Weights of a small mixture-of-experts language model, trained from scratch on English Wikipedia.
Size: width 128, 11.2M parameters.
Experts: 64 experts in each of 4 layers, 96 SwiGLU neurons an expert, a softmax router.
Training: 446M tokens, 3399 steps.
Below are experts of layer 2 (counted from 0) of a mixture-of-experts language model. Rows are named router (the router's row for the expert), gate (a neuron's input weights, with its number), up (a neuron's input weights, with its number), down (a neuron's output weights, with its number) and show model dimensions 0-127. Each number is 500 + 50 x the weight over its row's rms, rounded and kept within 0 to 999. Numbers have three digits each.
Before each expert's rows: a language model's description of what the expert responds to; "comes before" lists some tokens at least twice as common just after its tokens as in all text. This comes from a sample of Wikipedia text that the model never trained on. Tokens count by the router's weight.

# expert 40
Description: Commas, semicolons, and, but, or, that, and which that close one clause or list item and open the next.
comes before: " and", " the", " The", " he", " which", " a"
router:493500492499514471520575479469504559444584435487506508415447551515497478492557513567580497504502569435509497490525397483511473489548364482488499481575432499404522578597442462504456438401503452411475512376489524471583480493436530470525581492442498522539508505455593408432459473536463482479483493485457554466503612469555545499496509562518512485458565559613504470554577598478521500412550
gate6:542449528419523420466485569509509457504495425419440474487487473484481529527561578502476399466494519493443498447493483597551527533473497490555502466489498443407386436495462530501488422525499591554494537582513470528458455551518477392577427515505500454545538503431468469554598559461611423539500421499552313511444490514496473448439482475503525412540540539550528498502509526593557520490465
up6:521451502521461536492434585594477433485492491543512452453575429567528539496543480524461479521509485481476486455498484453511547447497496491502552515588528512526393462495497422631456483481501507465579515541503450469536454475514486516540518535544533424487493567435516498401499624455578482577525564459519490481529389365509520487517586439542518399438462528424538528665427471497424529497467
down6:538454533581489468456413504564489486557537486529482554562561476556534458456459447583585566541543415492530510545517556426472529568538523513475475501493440522490515499369493499592516624522568498510564493494473414441514511481456490507449483485513469572461448415457399631509459563466479471449484520442428524495516489607533537554506490458382519534567571476514488513511569462471565494447617
gate7:512539518589494480460503472557498532526552437514455532497524500492424527515438405466477541533523519535541514468354427394476532479538519523480473485472497509389554483564537485455464507488496519516479495520579490508512542500533474564591438356483573488506438481510470624569524534572516507551498498506516558656485471506583526448518393521455500475488517447473354580547463450511553483577447
up7:527465454544507453488538507520483511574510421574468535480498502526395554521453396474414473441501513483448500531546446522385434441491487534549536464516570557491466529446494514480492548490532471506501528494445492554434487525539550517528517407526439519502497500478479619477489449515550443426422509596458366655508416524558557556488462491452448403525566439568524538545467594493468490400535
down7:452582563504475406517474493540489465509530571518440476514470439535505538540490466509456613540435399500522524520450529559638475491406529495541485503530576532414472461530452470492531445449464433442460480509496500482517409502391513472535444518464505549490431512406586451504495464407518507485478489473618526384478553449438579518511552458579544482498507591469574420445549481486584439476529

# expert 58
Description: Nouns and final pieces that end place or institution names, such as City, States, University, ity, plus plural s endings.
comes before: ",", " of", ".", " and", " in", ":"
router:626437439551499464580508442450529505443522465477580500473447511452592554503499497540451552508536537426533553480521461551519426528525479455414451443529451439601532562501528471590455459478542449469431518480462473436561549443521541432456524507441503413494534560495523469471526470561514468445510458525570520524576581555567536438567568488607525503426534440540448574588561569416562451495484
gate7:505548509461496513456485470472475546604526434535510504383467594443552501397459523530502484481542488512526517508516471554479503563546432496546453518561406503458523504484476509529469503501620473576471582435438631573590478509478585564544509611548579475595525414433469424559552466542556518430496537408509498551513563521511552496452503463466414481416517433504540455463488437512558521505535
up7:457625418557533564490455499531520463508588463558433561355519542521423558505545596584506479532495485491516480489384460486479528550447509550585469464461481452573517465503405513598562482419517529493495504525554537584606423590518516453429523526505541518425457541510491474523432545528550504513539569476561444483506523507469528428539414603545496560500506563508474437532503531462461528462472
down7:490354559509569479396564524502504552512473447545543554499535430556477564476496608449500512531535509441536481518439532503469432354461521628585497445484446472575446510547425506513456432611503556476431540491472487433442514477562528457544476486555417599517458588532469407548486542482523461475496539487500440528550475456495497548577456546497401528565496515565525514498519482470552526513519
gate8:516481482501520531547589440478517464477545473436555546550498480462504469476474431482473512483569442565432566529464488415544499551586448481452438557478524567606398484465534428514457527522532431520465443437484485514387521529505498543512579475603563404529475520588595547478424539507591505559586426506429583584470473543476571521452510559546473490435600453469506505520494529480459568478568
up8:477572442388433481551506370468589509513534569489468594492593570450477566492478561550462388487445464509589486494488530482572459431534463488526538447490638477570458511528466401491490537493532523530482534406441477416465520526598565464448505505467489537473475520539501564544473474512468425474617588525456465469488462550416530512443530445485543500503537420440512473481517503507564484563500
down8:424500509542484431504477508499489518418491505586461461474451447495612464442353448509532464485499428569460519487490490535577409453605468536545459526541469516462517553519552429512466538488472511492439521477498498487569468536581574397488448542484551458394398428493470452540513434420577505531495525506577522501528515503580579580506546553535443518548502550523567504596486469439520490612432

# expert 25
Description: Commas and closing parentheses in lists and biographies, as in born 1961), plus suffixes ist, ian, if in characteristic, musician.
comes before: " and", " the", " which", " but", " 19", " who"
router:552429444553520563569472456416521492425560470478529467419458549457520548466464547491600508522547563487504570435554443574499486534541471498406440458523450442555532549524462415537456453459483414432444506433456437463614552416516540487446586541540564474563596527583535459483528434535513427450528424538538541497571530520583580475521548457538499561433509423513477514570499518469490471476476
gate1:627491404540508458518493576462471482591571409451429414511499490539525550536479497477550482555578490438425515504456442489493395523603536520463518443546470560490558480469453485516489457375449535560536466543509480500538434415485511469474488494537509427453543513529435437521387523577480433440486418501575495511505518414444421561527517407507472536484488502422515499535443436434529592491466
up1:557539455584585429536490382551526492560488348496544445488493565557530399525509604534468518465514569498587470509536573575532438435547522495470431498553443531567500527513478474444577554473463477572506485578485493506533507496452571525558496507511491498451546488503451475580470549381512454505481491521607498532522524482490457642540470462467520440388451506533572559472506474534435535520487
down1:476401443441460571557457445439562464473531525544562543526532482470448454500536521408511483452528459505561554541583502467393448566503476625522478542496573463554473394386543582530498509557500465447507443613509444555542484599482520508464458528503440398503460490442500489515461447538508585465522506518529470420528528572439574461652459517545519514534529533529494532497473464496467514569468
gate2:507486465465450475565462491373489510535377462461582370517510521609512483457587396559555523546551495503498495484395455532464488560528560489426496493472556485549483507523520550542508505488484587450506493469519549571572521507448493452553627534475591523474538532455556446474566500500532501537496412488464470529507627467424457589509607517531502587563463489531497559559434456512499509504486
up2:436490506441424445511471480531560460580414556565511460492489531524499547489442423510542569555346517463548526495458423429533392465501528587541486462553534497414510408465541457461479480486458535496443538491518511527457533415469593494550529485502497480538497548407424487499479504570413527521528425542460505435465500552591549626533523477563446492485552549539504456443513474497516584581601
down2:360487545510382494550542529412458461418470539408502524475556421526546438532550558441464488546495509493543386574546558458435500537451493420518519611534443525509514511565607478553449543562484466548467510517492501475520478564610513468542428508528506445486479596550561548488558536471486455568526460478454542476475509538435550461600512444565414463519471457523579535529523525504546464443543

# expert 52
Description: Pipe separators that end cells in data tables like asteroid lists, chart positions and sports statistics, plus closing parentheses and year ranges.
comes before: "\n", " ", " 1", " 19", " 2", " 3"
router:553420494520512507559524448450538445435521449457593490468445549470484563469424522516596503476541552484554522472548436558492413557554456445441460458544450478565587572529456441578455449410517433417438549473397475414538546454601567466472514502551526465552531549514512459446573514544577465442495458526521564556529559566495577474525505491572562542488548444543502552510511525514572420425486
gate0:528486582467484444560530407482513472554554530425569521564469571498411532528480509410503469510329552401470476375507516464517468544371484526464554536482524477516454540522511444550455505457567500471509540544423515454509517497549472464504432468568549374552513484488489443475446425569506434427502519509460562511522475524450504466459572446591494479587430467491566485472582547489472564526505
up0:579545557598541483457487518540453506553534514446514504494423584531532539493476550542448531546438534582472460496485501389594520552563447544461452479383492628504551522454503546513514488450547401414446534486491429550494579515507534570460465490483537465417463550448522538384469402518533574587445483497514559562533423571506539582513434485493535503525453517464533412494454538544531504555497
down0:483513346475540438541495583546518447464520460470470535498538576430495496489484553511401496524475517530458428559539515555514494388523505530513514479463401480482440430597449475484445511485633437541594424510587419443456543482441476540447481474451585533472489494432510529471513442523542473582457574466508591455546527494473536560468566567520446563457535566467512432446559468572484541550513
gate1:498451438458471541566499466483552512444480412490538589412476578524484548472473469514520492530441529512528547506583415569483452521588495526447523570482587540475613501459416519559460462448516514519456467533481535510518479457496455482587498478460587472396522545589446442447533570519443532426456526493444478589561560535416473544452499458447478638495506505543484483512460427581629499481560
up1:517490459516369382498490463497498508519453533578511610487491444571569473467505519466405460545458476425423509460407544522571557452564493469456440453439529529467547462456487473474533546481573462432454548488420488539454487517546544483539506530514455460493386431588509558530480433441476547548477499546475567371400491590499464498451501427512506417440482579504475586527500555484549533464522
down1:470528469458420527508480435550499588584421429543534485511593531497448394479492517476413493515386479504490422523510561519587431507578482578439499426542498459448492441502486473415504538549480557531437486462414565493529616598477449476426530524471476453516490575500459517499565540441549457427528411519500490460492512568468417434485488412486600462445549480514456504504524445459548474454423

# expert 27
Description: Suffix pieces closing a word, such as -s, -ical, -ship, -ive, -ial, -shire, -way, plus nouns like century, built, service.
comes before: ",", ".", " in", ")", " of", " and"
router:534448454512511474569474454465535472463552456469528482484480557474514492485438541516454540498607514421550531400547476585449461537549446455501501478525486455539556577505495469563471465436532464473488558446507444447564558440572539429466530518384485408475525543519570470422546516571593473503503471546553553577586549524542556482491522546551594564431500433592414579574453562415561475450499
gate7:423507511557402512541413380436516583432575454459465465478463585501573429486519569453520505494471507461472538485436565513574525504546508534491442457418579446517502584433510552449480461494531495545474599463627492525527496544526500500574545555536484539523517432574461535493453466530550460498467496478530435585436435559465569441438540474474471518504507465497493481493459521401547348461566
up7:552521674540477530533582536594453572519545486547432488548432458493561525477448588482442512522520508541523533453526500527576540423503449483437521542462485519614475418585591535452571546494429546507610488522466518519502539428535437431571589550552464531570542527557479524551498471440540471612504506515464484472573514553485506544412499482512539478448546474456542554478491508416539492527560
down7:495424429511483529523523497543446529549477559478549417489601461596447451549445470440422548520556478462523501498546414504458513445526542494560536524524567519498604547584479522399452536501539462386416574457501442472488562446493523488520483474586492495387564534535486469488588508478519426479599524503470535520543588504536455537434399429464427426543457540461478481494427450531494407530514
gate8:481433485525526508555484529563533367446624446468499493493594487491481542463543487593471439506471508412454532523569465521480477525459432508573465532470503521517548444523439576558629514442475552590462525423478485520510451540565501530503509463382452425378490533474529418417529484475524489457503460525440580463545474457483436494397605493509495540471393443489505493591490518472503471483524
up8:574472504526481455456498455481603483478522510556473457591505515385608508504466509464439475410441506481462484604452560450477407465516647436519514462520578509591458580509532519580503530400534524554469459550543439536536462490480530458428418417531495469505565550529493382542466425499603543540578476531450518505536430498486489532492487515462432541518461473591473492462540528497525459544464
down8:552458420513421477569477508384443549569509474510525526460422516544565477468483564387516491551543541505503484597433524371543535597457417531554504537472525567429502537484501521485455495550495434479533500556516483574547434504478536496455572400465473475563462541414519556470508493478504486421504475466563487463480558553510582484586572453584510522480409506467465448425621419522471473505512

# expert 3
Description: Numeric tokens such as 19, 18, 50 and 30 in tables, years and statistics, often between pipes or before percent signs.
comes before: " |", "%", ")", "90", "'", " ("
router:566442522551515518592510461459527473455546404444555513445451507421555498462451526532560541488587522408547542479569464529440498579489428503477470422537455501588529552529477463566484481465523452446442570482474425443565552399590540440506573556471555445537545554534519421476569416522582457476524443573554529524513527540552549451515489465556515565465550413553471590549510506458511418478551
gate7:471540457562581469604487456437509470527481469510451488408568462567446457548575640497605480470556517504410544465508516524552482493541476515547500466559416564565485455478444410506538481485529512432494485403426538538556447505481571511567456471570531409406457518544473448468489464522471391539547520533446518542464434508461491523482433482436542481455446531627416537565514519519512510565518
up7:480431511453588486504550408502505543435492498475489431509544471638442527588575494523426440494598531486519468492523488478463484455541451488541531533510583480488591400510557508595523428485551483595455410497551448458433478484504468556557491515515520475500564465515372448437594472539503485497430506523546435482494544551420599562437483552549495517541488558584529540394485469496499440548480
down7:485555520572507586503540611521558534443423435522471555495535486416498447490551528482475339491460453434457548453531574488465512531556544540490530502529506479483568564549410521422399587464423499521458571468566482536467503525520528598533488491544489383449485518405509444505513492461494481494518434525498563577547447486515428454466600513504455473406511521539536544577565555440458461504562
gate8:500458525555445387477582503450476451464539422501457471447427458488538457599532573509539461579563511501536541415538469507532538642536531472511524467562471485486481624462583446512445606459453436517488489484475647536548510543438554473542573506585505518438517418426545480510489443533412451596493424532524523455505438571511484485445516433525444523451509450525516478528526483533472529491461
up8:482454522507544484509593540442462514521538459518476534483466566500626465456505471486473428607467427561438478420578606539463489509461585532434436546606460477464513527411517420486604510484520448563531453435490548406595474476541602498531419473491521521589403483487577462542528509480580524505538523464577535516499463540487472551446526482553548495524413472601545543465525470473502480506536
down8:515514399477580479522506531452511506497508484432472459544511489516412511443564501483417387570516530536539536457449558447542603503592566562510541474432424571528453433497525505483619499501466537447495618518491476427450513448415477478499476432506541546449498466589492519475501528510513594447571491504551511589514431539461517467471552558475360501525472473455464489411549428496525421430560

# expert 8
Description: Pipe separators between cells in Wikipedia tables of results, rosters and discographies, plus year numbers, semicolons and hyphens, such as Anti-Saloon.
comes before: "\n", " ", " 0", " 1", " 2", " 3"
router:547461493555520512537534445468489472436575441455531475443451554494555525465487537497593451506537533429552542417501475539498418588548482482454460464522437460601555575562503462550447442445546483424444580474450430362534492424562562483438546541517543442496504561528512463449546481517549438440496463562595534522542522532540567456539540468580551618456473451532461586501509510450551450427490
gate0:475548410572481515511660457522528564465610539405430458472493545494550523460476475510454446516586418464585467463457441566474578532523591473483465571448397393523485548495399500532484414497563458460512483531439551507475498505428508441487556475407445520540480481567496508388490416518438451451453424551516511467503442507472459470471469477510540482451537471492457486512499481581503430475465
up0:533451517613519411492424479457515448526493509457522576413578409504486571512513435485511485524480550484613490454464448514429438458519576553565527622472484499482507468519575447515482428442458442494403456551516483492481550609450542549524433519540520436527494538467460482509507524582532451470516459433436465463463635469455527493497497480538384459452457574544576505542483563482527501395473
down0:514504368487517579513472489420486496476460523479520554377483528441431563556522407464493466502545580587548535461603470467477431502628508517591503489464510460415542584553550473543529479516505476500507506578431464575444510511496475570537513563441463544569524546550566539453482542511500538426479516457470396527526497480492539565446430458494456564469376497486431495505426562495501496399489
gate1:472508436553552456535534538447491462569432515503579475545493505464408496421500530548524422500488523465389543506544532493577567547534514395488415440538484466557520511505503455549516567442525491450535503439500441495461511534485546509521517484570560382600482472583524468466549522473449495499443513520400527554586530478548480578421484566593475395540444543459467366519612474481463561520478
up1:434447453531537494479421450601417416566552511478437506563413559546391440521494479522499429459481509517499565463433504515516448508463552544516467468498577510467477521449606500635530547517605441482427491438470438408472418574520376466492501579523512483484585499482543509499527479614503459483521503521482541441523512514455503523430441516555542443535478492404549485444451456544486521453442
down1:539486524513487535513426472576535502492483572563440525587508448459475458435542582528591519642473555446476524461500541446633545490491565455551458464454538491526452524446445505573380550508475480538522597469462476528486546477450527518484540503458481511447522564515505526540420449583510546449398407472464542507523489540552405434468607500518557503467472438434459454530589594552522530487483

# expert 29
Description: Tokens inside tables and infobox-style lists, such as | separators, from in transfers, season years, and line breaks after list entries.
comes before: "-", "|", " 19", "I", "A", " 1"
router:583446516501528553563496461438518475442510467464558451446465550492537555452474562477583557492519551457505534473553416570494485549568448483446460464522434440586534544554455461594435409500555455442459531487429449418534585417504540457494576541462544450538520573547577449520572466477550452462477441571546544556533551539539609472451533430563555529460535477544461557595476536467565490439505
gate7:630495438539602523564535409479491423432559493451538446438442552492637508497496494492617450475422545552540439515436414536480521527498475573550503476520530447607366452458524442507513484560474520463547462551466525480569513437492561593493532451505550518453462473508507445509483508524508427524400424456579507488532578641460526511461508474485472450527500492522512496559483513479511494483547
up7:514524547386499528496464569529523489565389463531485474573473426628409492504475595497455507460487550592485583541529558473498527469560553469520394468563513434471519548586418493548494630456509561503492499511489491437517390515450504501484542462441486411504485516474578501431445595463462560598518537515477423523462533481491557586392495456553560501476490519528452494493432498532498488459509
down7:499569488549410459564458516460469541444429530430612448549369561487538536472459470421523432482577465479537502582502519493490578524526472470573514488531517428581452432559498480499488541432454517504487514375568533540499534544512394481423465534506573557488392627535504485533547435491558485490537529515565536447492520489534527485424509485409450528503529493492497458540479403509527557539610
gate8:481448424445472486470561476530498559566476480547632474463395550545474489454459490388487528438550620465490487536540465428399394532568486508473470488592435459441479507531502612423521439528516544530488522483520477547447538499535535529444425567510457449463503554522450491503506465469440509507424398450459475475615603527490555531551520568489549509493581508499517463432440563507462568510526
up8:467513530508553594592399369460484462540516549477427508514556555501557534461519572486514488512465526543613405560451547509535506467489582473427470443484450518452457552421580475492584392544457493469503457432484455554495527483632520498511536507478529483589565555486541458458501523531476451496399508442543495547448597482525475526525457429528541467504539543534396444442562442549549465464502
down8:486455512438476559414486590559552539412504463429481473493484468482432469510508602454620428555413468428530529467515553513506456496526426445431509580364489529449495414500514580487469495422573526516576536423451509539512581401521557545595490529522484471491444530430504442521477470523513475496557487467492539489506504515624494500459522562524509476523567572514499558542430616567498496527449

# expert 47
Description: Prepositions like to in according to, from, in, modal verbs would and could, common first names, and La in Spanish names.
comes before: " the", " |", " 19", " be", ";", " 18"
router:588438479518530485585560466426545495465556445465544482455432560457511590527477537517529541584580539491544485454532435521498453532565412450475476482519461461576485522532469457553524511480512481488480560417416464379550534460567531441515566524487477454539522526521549459490554496527576441474464435558592503574556523538567617461471576417563589527408498426512482557531492458441556429441466
gate7:428514465474541522567468492467568503441497446524532563537541503562444422546465540534457566530577452498561535438522572558480501498484555488482515493469428550562579491501553468410583546405583595453481592581522436458584531541528525486517546517455423469436525459556486485428552542608462553530527527453565490567615476481520491488520484581552464530449542523513462518551455401484471453586590
up7:459519460435444549480495468493422453425502470515555494549559563595456478497506510461568456466522452595454583388504534466521557487541442538628535511474496556470481491511503444416452496520512527475485425483356562490427495497477361487512530506497520468579503476571551571558430424485457474549519537457530469457597495556510568409531506544537477500413484563463461555419431444472523511530557
down7:557533452560501474499561413519530572441459490539518591501595545478406527458439539484401530561581535466548550524509460475552428431645485557541505495502456558537465481577546472546512396432473502527573480545502527489505545449524496530495400562519516539574562417569591452446569535476503470397571532499505502572526578514535499428525448470523473446528536417541477493534544560503487571460504
gate8:509502421514571431481526468526584477506485486444449534488548495533501472546501462512454570534554548489502445535446545546517492495506473533415496401482616456541528565501462548524445483582547464478591470506550472502499444485567486439528549480524515466475541611565418531465507517535445466630438442599540518466631519551493526357525490520470545601479506522584467424475581532485531464402458
up8:500486408462507328470485544566525478453503489431522556522484493569515508532518523510493558529566505480530469463475478505559513476400510504438526442473607526529583436482552560505429554498566556427493470392585481471510442427535569494504634507492585545462602661540502491543545517513467528474528549546443479477531516533408507514465490493438559478488549510432492508424479530554453534572523
down8:517488477448537470618512532481548479566609449563460547472497544481368490490514518549430588548552450485468554494515492389516473497530439499509504548481569427531502431508434545554594467445578545481563492479539527523523498522515400513428535408439502445438465553512484493462488522564593538495498545417508471503441568512469434519572538428483578498566532502421585572581496544525552467510599

# expert 17
Description: Section heading markers like == and ===, the word the, and mid-word pieces such as maker's r or Constitution's tion.
comes before: "\n", "|", "The", " first", "|---|---|", "um"
router:525442512572502576550550435446526475435525462445538478427504543453540536466423548544529545563521523476533576459533454548439444547539468467418414466512445470597541561542422445531459449434562448454428530471443455478582502451487519467439528565530562451502551562546534488423511459548628438486572443563582538581554549551539543461525519465523513523483537449513486581605545582454507482454496
gate5:566427497474477529552564483515540536492477480491493457374534469528560557575535576465483467430539485515442518469488471517440464477612486443516424511439415468495532435543544495552507464497510519478504560373397478529408512444474549489470565424548653525462493520543484538506414473488532453434552470616506436538563463410480485523465546418438457425484473510441457549536530542453513478588521
up5:498408502467437496524552446488351501439429488437497539491500547534561402504489514488408462462419443489533424510407506551484480527516565538475503505556497438556438479504520607557474454521401530503396414606464529406524456536411511512478491537510424503540498445433499491475431481480456523472516457507516472488518382528534452499515469417517513526427487439597482477551464493500629447548493
down5:499520510420505515570516522474522471486461448352471522540402445544592552521434471445467506521503568493419492499583508465496449516403610499558481505472568507473537509556428465506519535431497535485487540434429611481495391465465471511506489464581507529515564522498552392502535463571476515592447367525454577540456513499452544420511556402546530539556476471543555537480525550451512535562524
gate6:527505562501534454526573519441496416527494454437518544438368455437487448528461479500457516514610508514511526468529517428454419468492545462537531499505518494545550528590528499470525495488583488551433540475504478385515464434492554459481561571532547459582527453496516445398464469461545439473416431498515510498595433407481436551446463455552447579499614444467560546378568504466466539490567
up6:552559446443503420513513423520419571527457501545455528514550477414514521483558499431424482539480554509572463459498468513546425510447383506494383515466528403464530467539427548542528575536483474527537460527439625459492464490463476566515485504485562492451573469571498485555556495493614539505431421461414479509501487480508477524555591523467595548495522608481479532517399467488553566406544
down6:464556582431492463507505536599520450562507489524482467523546592439504462481420521408501510581508438478554513446442432391466598436547484422500510515541488484441495469510494445585517386562380450391479490504509498422397498520547513535447464508547444464526513456455581556522605520484559458469561458457468514491525449547474453448465488499435499493469551452445462499466561470587469526518605

# expert 36
Description: Suffixes like -ly, -ed, -ally, -ing ending words such as relatively, illegally, ranked, plus auxiliaries not, also, been, only.
comes before: " to", " ", " in", " a", "ed", " re"
router:509491432562562467543555576441516490442532503500471485445474470442503533502404500421444457635447483521548515518497454498432481601594494481476460423545360499469524484478479464518422506450556546426495529561383512613548522576501524525468480587513446484625480483504520423481412538515493451468532508529407538493500499584552477484543492533474491455436576481442440466505529555420520422504486
gate1:492547450476440495398480490588395477429418522471530372491563443503495533549508486369568522565494521541421485423516499518574501454429530550502443559527472528528465591505462509491532484499498507501431506430544484515491591557528525474563594494425487409495465498497519499455578523540461542545479552507556458440545415481585495506604471398520468435527531495540502477392442445500504470589448
up1:534435550568589467518571577469569469504575461509553519557549477556543501545513457507458497436579452504627491563485504541571515523474508587462434477531478563535459511457555543503485470471519459531532553562486618556540451606467597485560481558386489512615506548510467548551502449475512595540438526511402591487566463493483445583489501511483470559487549452541457511489574475587522553468469
down1:393494467487450460461540530486433564547485534642440529560515385515529520475492543405547493474487416467513507529555521493539443554559601630536477455561436485447402439504469543489443524531449511495554540492510469546525512444475531565496475474462526449478499592529547551585485513474506454452627427542467468545511505539563483479486498528482471525503615446441485459537524546465620426431528
gate2:553516661504513458508449459420513566609500509460535506557469552499450534562422464353467473429431461487535525572465513583487474508497499492505534488489444477548553382472469544525506498505509478459498451514532494481545482428569442530393543543465533484412514451452513485406531531504529522486611603585467515499457555555468463564390531476567583489530542528527557549513499408506471509474511
up2:493490427572475443460564522512465416520488498479457489468491534511556545504478504562423565581533565568448457476561492513468516492604466455516421443544471532529514546544541513501522609484569522481451409541541552505468496470412438571464553479556577499502467526578462429464516527472409470456450518481458478572484564603479410447508570562473577424372490512493553527525453602565513492594439
down2:464452497509456579510498525474491544571450476497527556479553422442431475569568483474439459487530516428490386534429535564474496481537543486529522429454465473466453614484488504502502488496483477517566426452509546392462533466557505447504508429509458549560470509497581547570428591438409432535585456455556540528423458396497543520454504520400472462628480409463445412419559480478507493489514

# expert 5
Description: Word-final pieces like plural s and whereas, plus second-year digits in season ranges such as 2000–01, 2005–06.
comes before: " of", ",", ".", " in", " and", ")"
router:519426443523557492573516492453545446426503439426510479413494547433502548482455546440492483499558533480496600441500438547456475507551479466395447495563472444565537567484542490573429451458542436451523572437426482441567537466604527432443536543506534440526501526512573482474547509539548410464585469538521529611533514527544636464497554525554522503420590438554450530532479538475565479452525
gate7:514467473516460532520472570557545578494479461490552422519410505478454491503540423486450368495485499420518546479591475516532506478643450443467417552517592508555474525548527538500531472467510511420475516596378508540548503589448404524464507530506578460476549516576468536493529447530435482602554584453461480546542555575563463446454560454520452529475547480433473440569516523476544558444535
up7:510495542537470520550498499522484466528454492464468533388460485473457608506457472415490495434434486493487475481559494452480441510570529461550547509463596526511522568530481517529553606429459421525499564483487477459457517346473449537622436526586486570484565556580513568528522503493468548556592560411460403510479478564506619478471535522569468538483510408502490469458572397459509480506527
down7:534398524444500505519498504498568490508460542508603445451534475541490525585533587560545544544470515565514515419432441494477512476514452491457429589621429503607569463474434475552437422521405558549458473521531492441488563509494538508485448467613548553581578469456440583538503459399503472498503492555516475520482490505521562439433575560453515481458513557490582441548486487484445442604475
gate8:466518449477540511506506537470470543431616499465632421530488512543522477537458485495557476403365541411478574520566541499508501542507430434580518491546449486523502473555527532550419483540463621503503529440447490598570508446500523465538485487483488479502483532513555545572499453544481501519431408520587523422459505579507412447485507421443558463460473433429481538534573462515598511424435
up8:451554532523567459471533540480472511504553497533506573537607425414553467545502553461468508563502433525525496546530474453498458545470443528455425458495469580504574499499423532592577443473490545380465534500496553402490371490437444494538481551547446475452552546496486466486580496511443464500614473525491399387473527433432548417490569491479448528483462475494604467481511522527391458543519
down8:524545512401439519411522590613457494507474539512524458484481557465441510453500515525529524515501520466478500465420466418462530591477527497509542580505516549551511581524432454404497429510577532443517475435439386473486485499528444533489566484606443478418440507555393522495585518562433473541535521532478436433456504493511455438541440507541447508466549523403512550549476589443391495529408

# expert 34
Description: By in Finals by surface, score dashes and numbers in tennis and football tables, plus award and order terms and led by.
comes before: " |", " the", ";", ":", "4", "5"
router:564450524524539527561551452462557415439570448478573464428494534438536502487492516496534543473548567496546529465559494522490415539504445453442470454526449480570542573550479495577452493442565430461424549445470449410523562448589558441485562534526492425517537529529499461482574468591465453451540439507621520538566559537562569435477597508588516517485528454535425561567489456487505465504386
gate7:470387477529510531491588510508536533481493469496533494504576473562468547440550430482445414522523602465473502530571544564465503624434449502445504537480447466464458554503478530510479523454459586533468502513477503426485585528429572534522457551513536419427456549472562475491563566572560386523406445554531565518613474480544437564429550462493525416412536540537460550441492555505582508536501
up7:451551613483440487452497517539545433486493450548413493518449546479452547522460518518530415440495457553569514543486476438491496505562523454477558526430471410557545492545396456482519566486488486464550550368506439604485511461474573616581530487542442491476485537533544495450479366496431454523562458564554468506495487533452423561495487645521469561494503415499449525567478517495421491539489
down7:527487462526411523541485423407462440490594495426462487494524470542525446523542444479453471432423530508530529492524539553437489470520445522533433537400556612558609397583622493468460498473506498510540472495501480498491506521507580532394449415533533524453474448464546482535527457499450480472450463502414568557571452465480578537494405462465549412578523505518500598480461549507450427502421
gate8:534407499536447437511530459596508533526557456512546472422523444466412482501470529477570605529587439496498518416459509468473491546474511558479431520410526461538475496537530497459486605410570431472538532498384430550460510518533538444577484581597462358563500442486532421495470413475528453400448414462473540519542519492521474455469441524522499519437457587553499441450468482508488531482503
up8:544415459538371475509541467505520433465451494503433490524488606509565547464478454431355449427506417499460464499553557494521511471435485355382498553467531520500550499398470467600516454457466511565515445424477572518452512600513502503409606481485470454562490497517487484524426425499455514528510485491473510496555519466394505516550571502422434499471489519421529482496491490548544456512467
down8:553420462498626569521444479458449489445512474431467377426427432506431486461595559594578494518397419439508468481514477454491506459496507520442519496508592463485498459554442500411497460595549560438547494493493490437485467471483480539506529507485460576548573451572557503481552524463447500552560462518489476489459486477431469574471450549517427584473489494517493555370498518394443434512460

# expert 20
Description: Pieces inside names and words, often a plural s or a name piece, such as Invalid votes, ma-les, I-llinois, McC-art-hy, Ha-s-hi.
comes before: "s", "d", "r", "p", "n", " York"
router:540441521517518570599483471485536502419574423431569495451444554485559533477438566469551527491553516430545532438536453540433452529551477503430437474540460448570517553527511425509437482439564459422436539418447431440564504476532512450440551557522534460566530568558523494443560475544581486458545440568574542600544510510596571444502519450527521539475570431569467564538521541479533435442495
gate0:572539488563621501499543463496571527600558390494515535453504508384499501396513574512576459423470504519492556475478430427494509497548518446550471499496596482472471531467559484570439448541600462542431496550430511521560540485484554448417479549469523426474519459423428413492508556450523481473521540539483566587497489594515436502487476392588559514523454465451501540457534430515520476498428
up0:542471535461542518465447432541498423561463526457527588476496495572469460478444449522485429471502615463409552529521534545499522484545459639446484533537504513351497453442425554467548502486557571587503531415445586607525482406568514559462421468433531430475528447476466446488478448482463592535474519489531480589530587511522517472497449536503506448473479496523524566392461524465456537472486
down0:484549498462449506491462533579508537548363527557502567503535531502576574514514550559509462556505483440511493463506455525484522629547464571504466546497432456504541489535489456501384446530530516392536508491437500450431432492442453526460437473434481618577412438481573466501474472429505482398558525470468418565611468512389539444525556585453472489491458470476540554536466535469468451449509
gate1:512509462483518511443535498516607410522498546508477492426452460570433538516519562471467575528453537402429517509584425557525508460434446551506439459464551553588548618476531577571520449399483463500553476413577532494477560425489495524510493559438558424484449517510498467446526510445636492526544497502483542463567507485619428479467482473519490490470556538569449573485422510478604486460462
up1:576589414543509574538519551481514592467441543519582536489495514505494627475530453530501553498545535442505461451436504599524464519482532515492577498495541532615472450471397482562525603557543500419526468532554413462441519520440472504533555469464490540572441454443423542480442450539586599478547529573547542492484525506626587476532404516500532487584527507531507501444553467474512523451479
down1:498436645503560537462518552519527489483530513521506589571451547490461422526446429536540480492455545547599576486459443403462553475578486554523498498453403611526536478473449423499542447574572506468479475469463581553562463439474538530534471518480505470513481529566520480443572553468477483467400466447502481497540503524467538538461519546498477482496495571462325447427541412509595533448502